From a checkpoint of a small mixture-of-experts model trained on Wikipedia: 81.4M parameters.
Below are experts of layer 3 (counted from 0) of a mixture-of-experts language model. Rows are named router (the router's row for the expert), up (a neuron's input weights, with its number) and show model dimensions 0-63. Each number is 128 + 32 x the weight over its row's rms, rounded and kept within 0 to 255.
After each expert's rows: "gets" lists some tokens that make up at least twice as much of what it gets as of all text. This comes from a sample of Wikipedia text that the model never trained on. Tokens count by the router's weight.

# expert 27
router [134 114 113 138 121 166 120  98 152 154 119 103 146 122 145 145 146 109 169  70 145  67  63  75  93 117 194 158 109 113  97 175  66 186 125  98 105 148 123 150 166  90 144 178 173 110 114 125  86 103  57 120 163 163 171 143 121 140 151 141  87 139 128  74]
up0 [127 118 162 129 112 158 104  81 166 133 128 170 150 108 192 134 122 161 107 122 106 128 166  80 132 118 112 182  97  94 143  65 160 164  73  95 154 135 123  50 175 131 163 117 131 114 142 130 115 141 134 146 112 187  87 152 112 132  88 186 168 126 242 116]
up1 [148  60 114 112 135  99 125  70 129 153  99 112 149  80 148 125 124 155 163  61 117  74 188  79 149  59 121 107 134 153 171 140 113  91 150 100 117  62 105 121 125 122 137 123 136 161 119 110 125 124  84 121 130 201 173 123  93 139 127 225 119 120 158 132]
up2 [124 110 128 118 160 113 114 106 127 172 116 133 151 156  99 146 136 137 167 129  87 136 114 114  91  97 184 136 124 144 135 148 156 110 152  79 164 110  80 104 140 143 149 178 165 109 149 117  97 102 148  99 105 112 115 131 112 166 109 178 106 163 115 134]
up3 [172 126 157 136 193  83 171 143  81  98  86 142 159  85  88 197  77 116 105 162 148  90  95 131  92 152 163 174  88 123 139 135 134 156 124 119 146 171 141 174 126 158 115 121 173  98 109 197 141 130 147 108 140 125 183 169 114 148 158  99 169 151 118  88]
up4 [193  22 143 112 149 120 119 108 134 132 167 166 201 146 195 120 133  46 146 141  98 168  65 157 108 155 122  88  95 112 120 141 100 145 154 112 119 160 112  90 109 115 117 148 152 129 123 208 131  97 192 132 143 183 115 179 156  80 158 136  80 142 105 111]
up5 [101  90 182 106 179  88 122 119  21 145 105 152 110 164 143 183  80 138 125 104 125 111 126 199 127 122 141 154  69 183 118 125 107 138  66 136 162  83 156 153 147 142  84 160 156  93 112 142  72 104 152 137 178 131  69 135 173 134 171  93 112 142 114 120]
up6 [111 117 104 140 155 109 196 137  75 146 114 133 169  98 127  88 103 107 191 149 147 124 179 141 131 145 124 158 150  85 120 173  74  88 165 167  93 121 184 143 109  91  97 165 111  78 120 100 125 169 104 103 129 124  77 159 131 124 128 119  58 111 120 147]
gets: " by", " of", " for", " with", " at", " in"

# expert 35
router [115 100 128 131 159 147  86 121 167 111  81  45  92 102 137 168  82 105 190 105 114 103  89 110  89  66 188 152 140 168 111 163 101 136 142  77  66 158 104 173 132 117 103 124 134 104  89 164 123 145 114 134 172 171 161 171 124 131 126 157 118 141 153  94]
up0 [110 173  80  89 165 124  74 149 150 162 121  99 170 133 135 137 130 164 146 145 125 146  89 162 150  70 144 131  60 198 112 137 129 135 135 129 109  83 114 142  96 131 103 174 199  94 117 166 138 160  94 179 110 158  87 110  97  95  91 139 131 162 168  81]
up1 [143 168 110  96 132 134 152 156 103 188 113 102 177 115 159  44 115 150 138 133 141 150 139 115 132 100  65 115  82 164 106 144 125 135 149 149 133 120 119  92 169 107 125 157 129 108 129  91 151 140 143 110 164 123 126  83 154 112  55 185 118 141 120 167]
up2 [181 122 122 155 144 161  13 137  83 109 111 111 169 100 179  85 122 136 140 144 144 125 119 105 137 123 193 137 103 131 134 112 159 163 165 130  84 144 172 126 114 109  47 150  88 179 123 156 130 136 150 118 203 171 156 129  96 163 121  76 144 123 101 146]
up3 [151 144 171 139 107 177  68 148 137 146 177 114 145 110  70 102 161 173 158 171 121  95 109 157 154 146 146  81 163 147 107  98  47 132 115 162 112 120 112 119 135 110  69 140 166 146 147 109 121 138 131 100 216  85 142  72 134 151 133 161  91 165 113 179]
up4 [ 96 142 126 124 126 176  79 114 165 153 110 115 164 124 144 132  74 136 147 154  96 104  97 157 142 105 137 125 150 150 108 154 143  94 161 156 163  96 115 109 127 139 143 165 106 148 131 143  98 104 110 114 141  86 170  91 114 108  80 180 122 108 134 156]
up5 [ 69 133 218  99 169 130 154 160 127 147 132  98  74 166 176 140 109 160 119 127 147 120 124  88 141  69 144 123 125 100 119 134 113 105  66 130  70 151 166  79 129 115  95  89  97 168 149 160 127  84 113  99 149 116 168 161 161 159 136 131 129 145 153 126]
up6 [156 144 115 131  81 108 120 134 124 183 112  55 162 135 147 126 113  96 111 148 101 138 136  69 160 151 139  95 153 149  84 185 172  84 112 103 164 172 133 124 162 178 102 130 177 144 144  83 111  89 127  87  98 135 136 125 107 151 148 138 114 199 154 140]
gets: "==", "al", " of", "===", " pro", "ic"

# expert 11
router [111 147 103 158 151 159 110 143 142 156 103 117  58 133 139 129 128 103 191  52 188 113 111  56 105 107 116 137  82 130 144 150  87 178 117  73 100 175  63 131 167 117  89 124 133  90 142 142 167 122 124 113 140 195 176 154 108 177 190 142  81 178 158 103]
up0 [193 121 112 121 162 151 136 124  67 172 113 100 107 106 138 141 101 151 130 102 141 141 175 113 110 163 162 181 136 197 115 149 122 144  68  96 131 173 180 210 131 170 166 122 123 123 143 100 133 169 124 141 118 111 103 166 147  82 129 143  96 112 121 105]
up1 [119 182 141 166 120 137 117  92 124 127 138  82 114 159  69 143 164 114 140 100 140 169 179 150 110 126 102 130 172 175  78 129  37 116 125  84 178 198 142 105 147  94  89 156  80 143 119  96 138 112  82 121 197  58 105 142  69 178  87 140 186  73  56 149]
up2 [173 145 142 111 130 137 138 100 201 111 115 112 107 126 157 161 105 134  97 130  85 139 146 110 128 152 157 125  72 156 111 136  62 176  94 160 190 206 113  86 130 132  92 185  96 120 113 133 107  58 129 121 157 188 113  95 140 191 114 150 155 110 189 125]
up3 [121 162 126 116 157 165 100 132 125 156 153 103  73 155 149 102 153  91 143 159 120 110 197  52  73 114 150 155  78 170 121 151 122  95  57  64 103 169 129 140 138  83 100 171 168 115 119 138 109  83 139 128 125 150 201 116 117 162 151 174 109 163 188 173]
up4 [183 127 135 121 186 171 115 132 173 124 125  75 128 113 102 169 151  72 176 152 147 120 128  83 128 127 144 102 149 148 104 103  88 130 140 169  54 147 118 119 106  84  91 181 173 137 101 138 120 120 109 140 131 141 113 121 135 109 130 148  85 159 136 168]
up5 [118 164 141 116 123 113 113 174 103 129 141 115 133 124  56 165 151  94 151 139 126 102 121 147 134 141 129 156 135  39 102 126 141 192 166 121 127 106 131 118 127  87  60 127 161 104 117 159 157 167 128 134 149 148 140  97  82 139 136  89 102 147 141 116]
up6 [180 199 130  89 134 192 133 153  76 165 169 102 111 142 166 135 129  98 111  94  89 116 141  85 113 118  95 142 120 136 121 163 128 141 140 111 131 161  75 168 131  76  58 165 182 104 106 134  64 100 140 150  61 180 137 148 103 113 194 124 154  96 160  68]
gets: "s", "%", "ic", "–", " and", "0"

# expert 55
router [ 86  97 121 143 122 131 110 106 170 149 111  88 103 129 132 138 125 116 167 101 149  97 135 133  64  69 137 167 112 149 106 143 131 131 116 104  97 145 111 161 183  98 101 108 116  91 117 140  95 162 104  96 142 131 168 137  75 158 185 115 122 156 109  93]
up0 [131 182 140 160 185 149 119 110 115 161 141  75  77 127  95 144 109  97 165 110 118  86  63  67  83 106 170 143 171 156 131 168 108 147 138  57 151 209 129 141 122  75 154 151  81 159  63 187 145  65 115 215 103 147  74 111 129 123 111 144 150 132 160  96]
up1 [141 148 184 161 158 117 150 128 106 249 128  77  85 127 104 102 119 126 143  73 113  92  77 134 114 142 146  84 124 158 152 152 123 124 121  96  91 116 106 141 163 127 140 188 200 133  96 138 145 130 139 121 109 154 123 117 107 154  64  83 154 115 128 149]
up2 [108 112 161 103 108 125 163 141 132  79  81 118  99 122 117 122  83 126 135 137 153  99  63  89 123 172 144  83 182 171 102 186  98 117 119 133 137 126 169 145 121 100 146 115 118 115 114 144 116 140 139 160 169 133 153 132 165 120 155 123 164  92 154 145]
up3 [ 93 159 118 151 193  99  72  45 131 106  95  80  35 125 166 173 122 170 157 123 150 120 134 119 139 108 155 131 161 211 159 137 127 116 206 129 121 137 154 108 112 164 123 138 128  78 161 141  26 142 124 117 142 111 155 131 122 167 184 126  91  89 104  86]
up4 [ 83 111 108 127 148 136 137  82 103 183 131 141 156 141 111 102  93 189 150  96  84 135 159  78 129  99 135 133  84  74 146 127 127 122 118 133  78  99 150 102 184 123  91 165 210  55 142 165  31 185 130  65 144 111 180 148  89 156 109 159 111  33 128  83]
up5 [160 100 103 135 128 139 159 141 114 103 107  90 142 111 116  73 162 142 141 123 158  95 157 189 150 154 145 162  58 103 106 142 146 121  44 157  71 188  57 105 140  50 107 131 142 115 168 119  75 151 136 120 204  71 156 135 129 201 145 105 126 119 159 121]
up6 [ 99  95 124 141 162  88 158 138 100 197 139 126 106 151 138  88 158 113  75 106 100 163 147 189 163 188  98 135  66 135  98 113 133 153 112 187 151 102 120 163 177 107 101 171 149 124 157  89 108 114  98  85 168 126 137 150 135 188  87 160 125  93 108 134]
gets: "le", "e", " R", "se", " of", "ale"

# expert 50
router [138 106  91 119 127 186  98  93 144 120 122  81 116 172 139 126 128 141 153 123  96 109  60  97  99 135 105 131 107 130 109 160 138 173  95 103 106 150 108 158 138 151  40 147 144 118 101 128 169 143 119  99 122 181 175 124  84 143 131 128 128 185  93 122]
up0 [131  90 165 175 131 134  77  86  73 181 107 132 136 106 157  68 164 179 105 121 182  78  73 165  86  81 172 126 106 120 176 177 147 144 131 165  87 106 130 146 125 169 119 115 150  79 113 120  65  96 100 127 145 112 119 145 120 168 122  84 130 111 180 176]
up1 [136  59 142 157  54 186 130  82 105 154 228 130 154 103 164  71 124 130 140 114 162  51 125  81 132 112 184 123 107 175  94 119 147 193  92 143  80  94 114 127 107 108 114 114  90 118 154 161 144 110 133 150 151 136 121 125 114  96 164 133 115 178 156 112]
up2 [106 118 125 179  94 203 104  95 122 159 146 123 149 121 114  50 111 173 133  75  75  83  80 123 111 116 167 162 100 114 123 141 121 138 132 141 127 121 132 146 157  91 126 154 148 131 122 154  49 166 112 123 138 125  95 109  92 123 127 143  69 106 128 133]
up3 [ 98 132  88 157 142 135  80 106  98 145 162 192 169  66  89 118  95 191  99 116 172 133 158 129  87  53 144 115  94 141 167 153 154 126 112 122 106 120 127 102 158  92 134 135 119  72 134 188 124 186 196  55 111  89 156 128  88 164 126 153 155  65 120  61]
up4 [125 135 107 167  97 184  91 144 131  90 156 131 117  99 121 157  87  68 150 148 112  71 113  70 103 151 153 112  89 173 133 156 129 117 156 126 141 184 130 106 134  55  48 173 117 158 116 139 156 112 132  91 120 135  99 113 170  95 102 171 123 128 149 108]
up5 [104  85  94 188 155 194  79 110 117 137 146 119 136 111 163 115 139 135 162  95 141  78 128  77  75  94 155 141 112  88  97 148 124 160  71  94  95 169 147 129 199 102  79 136 131 115  76 132  96 148  95  86 148 124 131 172 113 134 138 136  90 121 145  98]
up6 [151 111 103 164  84 135 106 111 136 137 123 155 139 109 145  82 140 169  96 132 151 139 116  86 124 130 105 117 107  71  95 145 166 107 127 132 140 104 112  99 188 147  51 159  60 127 101 113 119 139 154  88 150 148 138 171 146 157 112 134 147 135 142 151]
gets: "==", " ==", "===", " ===", "ran", "ur"

# expert 21
router [113 104 117 163 118 190  96 139 144 177 108  74 122 141 108 141 105  96 190 108 102 134  81 117  74  94 141 188  90 105 138 178 124 179 125  92  83 143 110 105 151 141  67 147  99  56 109 159 126 130 131  84 138 152 205 152  66 139 158 153  75 129 168 125]
up0 [105 142 105 116 234 115 124 112 134 161  78 158 174 176 136 120  92 165 168 118  27 100 103 166 143 108 161 132  92 122  78 133 153 127 142 168 193 126 121 110 153 103  86 141 102  97 146 151  78 113 116 124 208 116 102 145  78 149 159  97 135  79 125 127]
up1 [180 141 109 103 146 121 151  84 131 110  98 172 177 128 208  86 161 160 105  68 124  82  98 132  72  90 126  86 118 149 124 159  82 129 174 120 154 126 131 155 147  63 118 169 102  88 132 178 106 137 141  85 175 103 145 114  83 123 188  86 194  98 131 137]
up2 [155 177 176 142 202 119 130  85 176 172 121 119 136 167 155 146  96 140 157  89 103  79  67 135 104 131 160 176  77 160  86 162 127 134 129 153 128 169  98 155 154 122  71 155 153  94 106 143 131  62 111  99 157 132 176 127 126 148 144 118  86 190  94  82]
up3 [132 161  43 104 132 116 154 133 104 148  65 135 131 156 124 146 192 148 141  50  30 142 146 171  86 135 107 159 203 129 170 133 134 147 139 136 116 140  88 139 148 145 124 209 153 135 102 202 142 162 142 107 118 156 137 122 127 130 121 121 125 105  43 114]
up4 [114 157 188 158 145 145  94 107  98 169 155 132 116 147 139 185  53 101 110 122 115 108 125 204 156 118 141 163 161  85 105 126 194 155 118 168 118 170 165 155 142  48 143 141 158 139 141 185 136  91 137 174 127 179 138 134 167 127  70 133 136 137  35  98]
up5 [ 75 169 201 113 204 122 130 120  95 143  68 143 108 134 152 142 125 145 135  79 121 127 104  94  95 127 148 116 104 103 124 162 123 162  71 127  87 148 117 180 126  82 176 140 143 128  80  89 166 132 146  72 130 163 109  94 101 127 109 157  98 187 144 100]
up6 [170 180 138 118 150 167  93 166 112 146  91  79 152 145 152 134 121 126 182 156 149 119  97 122  97 113  88 160 121  40 143 133 167 135 132 127 115 112 159 207  92 127 139 117 142  79  74 115 184 164 130 144  98 122 146 156 143  97 190 102  49 142 163 120]
gets: " (", " \"", "is", " |", ".", "\n"

# expert 17
router [143 121 117 181 165 183 121 108 139 156 101  92 113 126 111 117 147 132 162 122 130  96 105 115 112 100 109 131  96 160  98 146 147 160 134 102  45 168 135 169 134 123  74 113 133 110 101 141 133 102  90  77 132 161 165 151  93 124 134 139  87 152 124 160]
up0 [ 99 161 112 147  94 119  96 152  65 142 117 100  48 220  54 197 210  81 120 123 152 102 106 111  94 126 173  75 183 132 153  91  72 196  60 121 160 117  86 167 111 160 138 170 131 201 124 158 157 105 100  97 172 198 113 166 149  96 152 114 137 127 123 147]
up1 [141 112  65 142  88  86  90 156 137  83 104  97 110  90 152 205 178  36 173 126 181 170 197 127 143 133 144 141 179 109  90 106  71 180 160 118  88 112  72 134 119  97 148 156  86 149  82 132 111  96  48 166 163 179 122 119 206 116 124  64 114  95 126  90]
up2 [109 115 104  55  50 157  79 190  85 181 169 102  39 173 136 160 164 139  85 150 152 117 112 122 104 156 158 144 175 107 154 122 147  92 110 133  78 135  81 204 102 151 126 156 144 129 109 124 133 172 121 122 105 137 173 114 150 140 136 104 187 110 134 133]
up3 [135 187 128 114 199 174  83 141 196 162 111 119 137 163 157 116 111 131 141 134 144  96 139  87 105  54 162  94 157 160 149 150  73 162 160 129  90 129 118 116 136 151 141  44 152 112  93 158 135 162 138 136 161 119 178 119 104 154 184 167 159 163 133 131]
up4 [136 144  81 100 102 107  89 132  74 173 162 102 170 126 142 136 118 124 124 137 146  80 123 125 121 130 145 130 169  96 163 177 134 115  93 110  39 117 157 137 159 116  92 106 137  99 119 161 133 173 132 159 110 133 117  79  96 133 122 131 143 104 149 132]
up5 [109 209 147 102  96 133 141 133 169 136 132 121 152 175  92 132 182  96 131 156 159 128 154 132 158 112  97 146 150 167 140 130  86  99 130 113 111 167 156  88 143 101 110  59 149  95 133 132 187 139 145 126 146 129 112  94 150 156 153 139 148 163 122 141]
up6 [153 149 139 139 112  92 114 176  69 149 151 124  72 130 226  98 133 145 112 156 125 115 134 148 111 100 153 120  95  78  98 159 169 172  49 123 149 137 180 113 137  85  88 129 173 135 167 153 144  93 110 145 158 120 125 153 141 147 161 171 136 136 131  93]
gets: " on", "The", " the", "6", "unn", " in"

# expert 59
router [120 121 124 177 136 162 116  98 166 155 111  93 118  72 162 136  81  82 162  74 112 114 113  83  62 105 162 127 114  76 118 127 149 150 117  91 152 115 124 158 145 111 103 175 143 108 126 153 104 107  76 121 180 138 154 152 108 180 145 111 100 120 143 115]
up0 [ 88  68 102 134  75  83 155 123 146 125  93  78  78  95 195 112 162 151 157 136 193 180 181 144  97 143 179 178  91 153 106 118 155 104 141 154 100  96 134 102  99 143 146 144 149 119 126 105 141 130 105 141 153 121 181 107 109 161 144 105  63  94 184 117]
up1 [ 85 148 105 132 135 142 157 118 148 100  85  35 173  84  57 126 155 114 148  87 106  95 131 131 122 104 106 169 201 135 100 135 123 114 192  87 132 149 140 129  85 172 142 149 153 159  81 146 183 148  84 169 126  98 109 179 125  68 156 189  80 113 125 134]
up2 [147 149 126 159  75 153 121 183 107  96 209 135 185 127  53 175 195 124 137 147 124 164 157 140 118 103  75 184 159 110  83  91 184 102 118 159 135 111 120 147 149 136 126  67 132 124 110 131 173 176 133 159 125  84 151 114 129 137 193  78 125 117 131 125]
up3 [130 170 153  97 129 100 151 149 117  88  55 116 186 141 134 220  84 105  70 110 131 146  98 158 126 159 115 142 143 142 108 144 103 130 160 132 156 144 130 119 132  81 116 149 114 131 121 134  77  96  57 112  83 135  86 161 128 124 170 186 160 165 110  88]
up4 [103 192 182 121 112 113 139 130  94 100 113  35  98 144  52 194  78 154 100 129 129 195 133 106 156 125 180 114 157 118 137 102 140 160 117 101 151 141 102 139 158 127  96 145 152 143 147 145 120  67  99  86 112 115  92 160 153 113 146 202 141  97  91 150]
up5 [ 81 180  62 133 150 152 127 156  77 194 173  65 138 138  93 119 145 126 151 123 111  86 133 145  86  99 119 201 138 115 140 158  96 145 139 123 107 163  86 197 151 138  98 183  79 146 134 141  79 110 123 148  63 138 103 123 123  91 196 114  61 120  90 156]
up6 [143 172  77 108 138  80 152 124 152 167 107 136 153 141  92 153 167 102 105 118 175 129 110 142 147  52 120  79 103 138 116 163 178 128  99  56 152 120 180 169 152 159  72 113  87 149 135 134 136 109 127 172 158 141 108 127 120  83 161 111 134 147  91 105]
gets: " \"", "art", "\n", " do", " later", "ild"

# expert 62
router [131  87 124 172 142 153  71  89 145 164 124 131 137 113  85 134  78 126 185  93  90 101 117 101 121  72 166 122 121 154 142 182 120 168 167  72 117 142  85 166 145 109 123 156 117  97 103 202 104 121  88 106 142 150 196 163 133 167 113 108 107 114 122 112]
up0 [164 105 163 154 189  89 157  29 120 132 113 174 133 125 153 128 132 114 164 104 164 114 100 110 107 128 122 115 104 140  79 186 115  94 132 118 112 147 161 113 161 102  92 133 171 102  97 191  89 161 135 139 156 150 180 138 112 169 148 135 101 121 200  98]
up1 [115  84  69 144 125 142 172  88  69 147 125 138 166 135 114  85 177 152 170  87 148 104 135 154 108  16 174 164 114 113 161 110 149 188  80 154 107 145  85  97 168 137  89 138 151 101  78 132 113 151 157 106 131 129 113 174 170 185  96 148 135 156 192  96]
up2 [ 84 134 155 176 110 157 116 138  87 134  80  93 135 134 179 144  78 136 172 121 186 133  50 128 118 108 133 106 105  90 130 136 143 131 147 145  69 140 187 139 138  80 151 180  74 133 116  75 110  62  97 136  83 150 125 179 119 111 108 152  91 114 149 116]
up3 [104  93 145 192 108 117 114 100 151 132  84 134 145 140 117  82 114 128 201  95 153 121 112 118 110  68 128 166 141 136 148 134 112 182 131 157  83 136 148 156 128 134 147 144  83 147 128 196 114 108  96 144 130 105  78 131 125 134 127 148  98  87 111 191]
up4 [120 138 158 124 155 126 122  68  95 130 145  92 132 186 135 187 120 170 119 109 104 120  97 151 127 114 106  93 127 120 147 125 109 113 176 103 120 143 164 114 159 158 130 185  78 161 113 129 112 140 173  98 103  93 150 171 111 123 127 137 142 113  66  87]
up5 [ 51  86 176 158 100  81 118 127 141 120  62 139 114 101 141 124 111 105 144  45  81 162 109 122 123  84 136  88  87 114 128 147 127 101 161 102 159  85  92 140 126 196 166 192 106 152 134 169  23 117  66 135 152 108 123 155 124 102 136 120  80 128 198 153]
up6 [134  51 122 159 130 113 115 151  83 111 123 101 129 168  80 109 143 112 126 128 162 138  88 124 126 134 155 107  94  80 114 187 123  74 134  80 102 131  66 124  85 122 143 172 132 114 106 182 140 134  79 190 159 140 104 125 155 146 154 107 154 124 205  95]
gets: "on", " Al", "en", " from", "ber", "er"

# expert 3
router [126  92 124 160 217 141 140 132 147 125 118  83 120 151 121 115 108  89 170  70 144  90  66 117 112  61 146 153 117 117 106 158  99 161 126  89  70 200 127 189 147  78 109 136 120 129  99 168 142 137 115  85 143 165 175 163  94 190 145 131  98 187 134 113]
up0 [109  95 132 125  89 134  90 141  88 147 126  94 147 111 119 132  45  95 156 134 136 126 100  79 114  52 160 127 123 112  92 118  66 116  75 144 125 167 102 181 135 110 148 179 202 102 106 150 133 120 104 144  51 103 154 106 146 148 132 191 109  78 204  57]
up1 [139 157  91 108 108 159 171 107 148 160  79 121 163  79 115 160  59 124 142 127 116 149 119 130 123 117 151 139 140 108 105  96 140 124  43 168 141 146 158  77 135 134 154 190  83 117 120 164 186  58 148 172 153  86 176 123 157 103  91 181 151 101 135 110]
up2 [121 172 183 143  97 145 153 200 120 133  99  91 146 124  80  94 154 104 144 122 128 102  64  98 155  71  96 102 195 111 134 138 163 128 129 169 143 117  89  49 138 134 144  67 116 141  92 119  97 163 129 180 140 120 125 128 115 135 105 173 102 182 150 145]
up3 [115 168 149 153 124 157 146 143 129 109 107  76 146 102 158 132  98  89 143 132 173 122 125 168 123  49 160 165 102 131 102 138 192 103  85 125  95 135 150  95 149  25  82 149 106 134 121 124  99 134 148  73 135 199  90 117  92 134 142  84 147  72 125 180]
up4 [ 78  89 120 124 136 122 112 140  98 171 133  64 120 138 141  97 160 124 163 102 114 142 105 117 122 135 188 171  86 143  94 186 124 109 166 123 113 119  73 136  89  98 131 131 126 162 119 146  93 114  91  88 120 206  79 148 111 152 206 162  76 137 145 103]
up5 [125 166 142 161 170 158 166 115 179 165 185 118 136 134  88 135  99 112 108  98 101 114 128 123 143  43 171 115 127 141  99 137 163 147 186 101 157 125  78 160 139 139 117 165 103 169 121 185 177 117 120 114 166 147 130 136 110 138 174 186 146 109  98 132]
up6 [128 145 160 139 119 139 186 132 151 207 134 124 176  39 160  80 121 135 136  82 110 152 187 100 115  93 105 111 131 167 101 155 177 108 169 139 101  81 156 141 115 155 116 107  95 133  98  85 137 135 135 141 161 143 128 171 132 188  80 111 156 132 152  92]
gets: "1", ".", " named", " and", " used", " mon"

# expert 12
router [149 148 105 148 157 126  97 104 139 147  76  57  77 137 123 142 120 118 170 124 110  92  96  94  61 109 161 188 128 146 116 136  87 144 160 106  98 185  86 167 174  86 102 160  77 101 122 169 114  94  96  71 177 163 149 187  70 177 147 157  98 155 165  96]
up0 [124 103  93 115 142 114  92 102  92  53  58  78 135 146 134 103 110  86 134 146 104 126 154 122  66 142 101 130  84 173 138 164  69 123 139  35 129 195  92 113 137  78 125 124 138 136  71 171 112 105 157  77 125 174 123  83 186 171  73 175 135 107 129 187]
up1 [152  86 136 126  75 104  42 161 151 110 121 121 136  82 204 111  68 108 169 141 104  98 110 149 111 131 126 162  97 137 171 127 139 129  96 121 103 100 211 177 156 128  75 146 119 167 118 114  79  66  43 113  66 183 139 152 141 136 161 108  89 101 122 114]
up2 [156  74 102 107 195 116  77 142 132 108  86  85 157 137 159 134  76  94 167  63 138 106 126 113 104 148 162 144  96 180 152 165 134 123 122 119 116 143 134 167 180 108  92 138 110 107  89  73 167 121 108  77 143 135 172 166  91 156 146 148 117 138 147 103]
up3 [166 104 126  99 111 134 124  76  72 163  69  94 162 133 145 139 191  57 148 100 175 109 142  86  97  95 142 129 145 143 120 125  95 184  49 119 159 162 144 171 152 138 133 126 139 128 131 155  47  95  94 157 142 140 119 197 152 150  90 171  91 155 162  94]
up4 [188 103 124 107 124 132 157 166  98 106 159 139 177  83  77 130 166 134 155  84 107 160 142 159  79  88 184 164 140  90 130 123 170 141 127 123 111  63 133 145 135 144  65 148 146  90 139 175  37 162 163 127 146 101 174 219  87 142 108 117 108  89 149 109]
up5 [149 107 124 142  97 175  82 108 149 142 102 132 106 103  72 167  29 118 127 110 110 126 139  82 155  92 101 116 108 134 120 120  91 190 118 154 156 112 109 107 134  64 145 131 118 109 100 155 115 128 151 126 181 103 143 144 127 177  69 117  63 161 145 117]
up6 [124 136 177 163 144 134  71  72 117 150 131 125  94 145 231 134  76 169 144 140 138 150 177 118 187  81 140 168 157  93 105 124 118 157 137 158 143 122 143 121 121  80 136 154 115  76 172 125 106 115 104  55 137 114 125 135 122 169 119  74 189 123 155 188]
gets: " ft", " \"", "|", " D", " C", " S"

# expert 45
router [ 83 149  58 161 140 174 111 122 124 135 136 108 106  87  86 128 104 100 185  54 134 128  97 120 109  80 186 114 132 106 151 140 102 191 107  93  93 165 110 147 186 143 105 142 124 125  80 170 110 175 141  80 161 130 140 173 106 150 161 135  59 165 124 103]
up0 [161 124 108 153 153  96 117 167 154 140 185 147  93 180 102 140 179 156 106 133  81 114 117 140 105 155 159  78  87 133 159 166 138 187  85 166  69 152 141  98 138 115 132 172 199 100  69 182 145 124 138 118 118 106 145 137 134 105 133 140 147 139 136 154]
up1 [100 123  67  77  91 131 145 225 174 139  96 146  79 193 154 129 180 112 113  75 154 102  97 170 100 132 119 132 135 136 130 128  87 143 106  99 106 132  94 164 167 110 171 147 176  97  69 153 145 147 155 112 216 130 118 102 149 140 123 199 166 147 103 180]
up2 [106 200  83 145  81 170 153 164 116 151 181 152 117 148 112 129 136 139 128 120 106  92  83 202 163 147 121  96  97 119 179 144  81 161 155 131 102  94 118 116 147 153  95 122 167 122  84 157 183 121  83 132 169 128 101 180 100 122 138 173  81 126 125 112]
up3 [101 158 147 150 142 131  99 147 146 118 104 160 133 155 125 172 154 140  91 118 139 111 138  67 152  75 130 164 133 191 202 191 113 115  91  87 133 106 146 170 126 143 165 113 122 138  67 117 125 125 152 111 160 158 150 117 130 168  42 143 152 114 114 134]
up4 [ 53  92 113 116 132 125 121 192 107 159 151 109 131 110 101 151 142 116  55 126 119 123  95 130 124  91 144 126 170  87 146 147 147 119 116 139 166 122 130 112 158 124 117 108 143 134 188 139 161  99 102 108 115  83 124 131 151 114 110 129 155  34 160 147]
up5 [117 124  82 128  89 177 146 127 153 135 111 120  86 149  94 136 119 133 107 111 102 136  80  94 135 136 192 151 141 100 136 128 146 144 179  98 148 125  31 143 108 193 138 109 102 138  90 125  95 150 114 110 143 137 123 165 112 116 141 139  71 116 121 115]
up6 [139  87 108 103 131  73 114 121 122 118  76 163 110 137 177  78 161 155 110  97  92 163 188 132 150 136 168 174 133 119 156 137  65 153 100 159 139 164  86 179 135 127 136 112  90 120 158 137 106 128 127 164 137 138 143 201 143 147 162 107 103 185 150 150]
gets: "z", "h", "N", "in", "n", "k"

# expert 18
router [ 98 105 103 146 147 153  83 125 139 108 125 102  96 108 128 137 129  86 115  76  98 144 107  79 109 119 161 160  99 130  91 159 110 160 119  83 108 167  75 124 179  80  98 144  82 105 116 182 165 125 100 104 145 155 196 132  67 150 162 108  63 174 105 127]
up0 [131  60  53 114 103 139  80  54 126 196 159 139 153 125  59  37  91 163 117 115 170 166 137 189 131 154 180 131  73 120 103 205 153 137 128 183 114 127 112 135 105 105 131 157  79 114 140  89 113 124 118 126 112 144 172 119  54 126 185 125 118 127  98  82]
up1 [133 117 145  93 116 126 194 127 175 115  79 144 143  60 165  68 161 168  91 164  99 145 117 170 171 133 145 134  80 158 136 172 106 113 113 147 156 104  88 157 128 159 170 116 132  91 131 161 136 114  98 108 102 160 108 113 152 155 159 135 144 104  98 130]
up2 [ 95 135 124 127 146 141  94 137 103 166  70 118 137  98  91 103 139 127 164 102 140 112 114 143 148 144 183 188  88 146 132 189 141 123 169 191 101 145 117 129 154 101 116 189 154  90 112 124 190 169 136 108 163 164 153 150 107 153  93 172  88 168 132 128]
up3 [104 122 121 110 177 114  59 154 164 108 161 170 171 123 155  52 137 105 103 141  52 126  67 170 132 158 138 130  41 164 153 155 130 105 102  81 114 131 176 107 153 108 118 135 158 131 139 146 116  72 156 185 110 136 114 150  77  89 122 149 184 163 155 121]
up4 [127 132 124 125 124 127  90 121 159 117 107 111 105 114 117 121 108 146 123  99 164 137 114 117 105  72 157 131  96 135 168 140 192 157 107 101 122 102  61 154 183 102 119 136 140 102  67  92 134 138 115 121 158 133 146 153 135 156 149 168 102 133 166 118]
up5 [164 123 120 135 133 137 116 143 156 143  93 144  93 120 117 124 100 150 136  96 127  89 119 139  96 102 157 148 106 123 124 144 136 179 152 123 105 174 111 128 161 120 163 151 131 140 107 116 209 120 106 107 172  85 140 184 154 141 111 109 110 162 152 119]
up6 [127 106  97 128 114 123 119 222 167 106 148 143 132  97 154 143 119 113 154 129 117  90 150  99  88  79 150 110  99 113 180 131 181 141 165 100  79 179 121 131 153 137 125 184 125 121  98 139 131  96 100  98 190 146 141 174 105 150 142  71 141 147 140 105]
gets: " in", " for", " to", " on", " by", " of"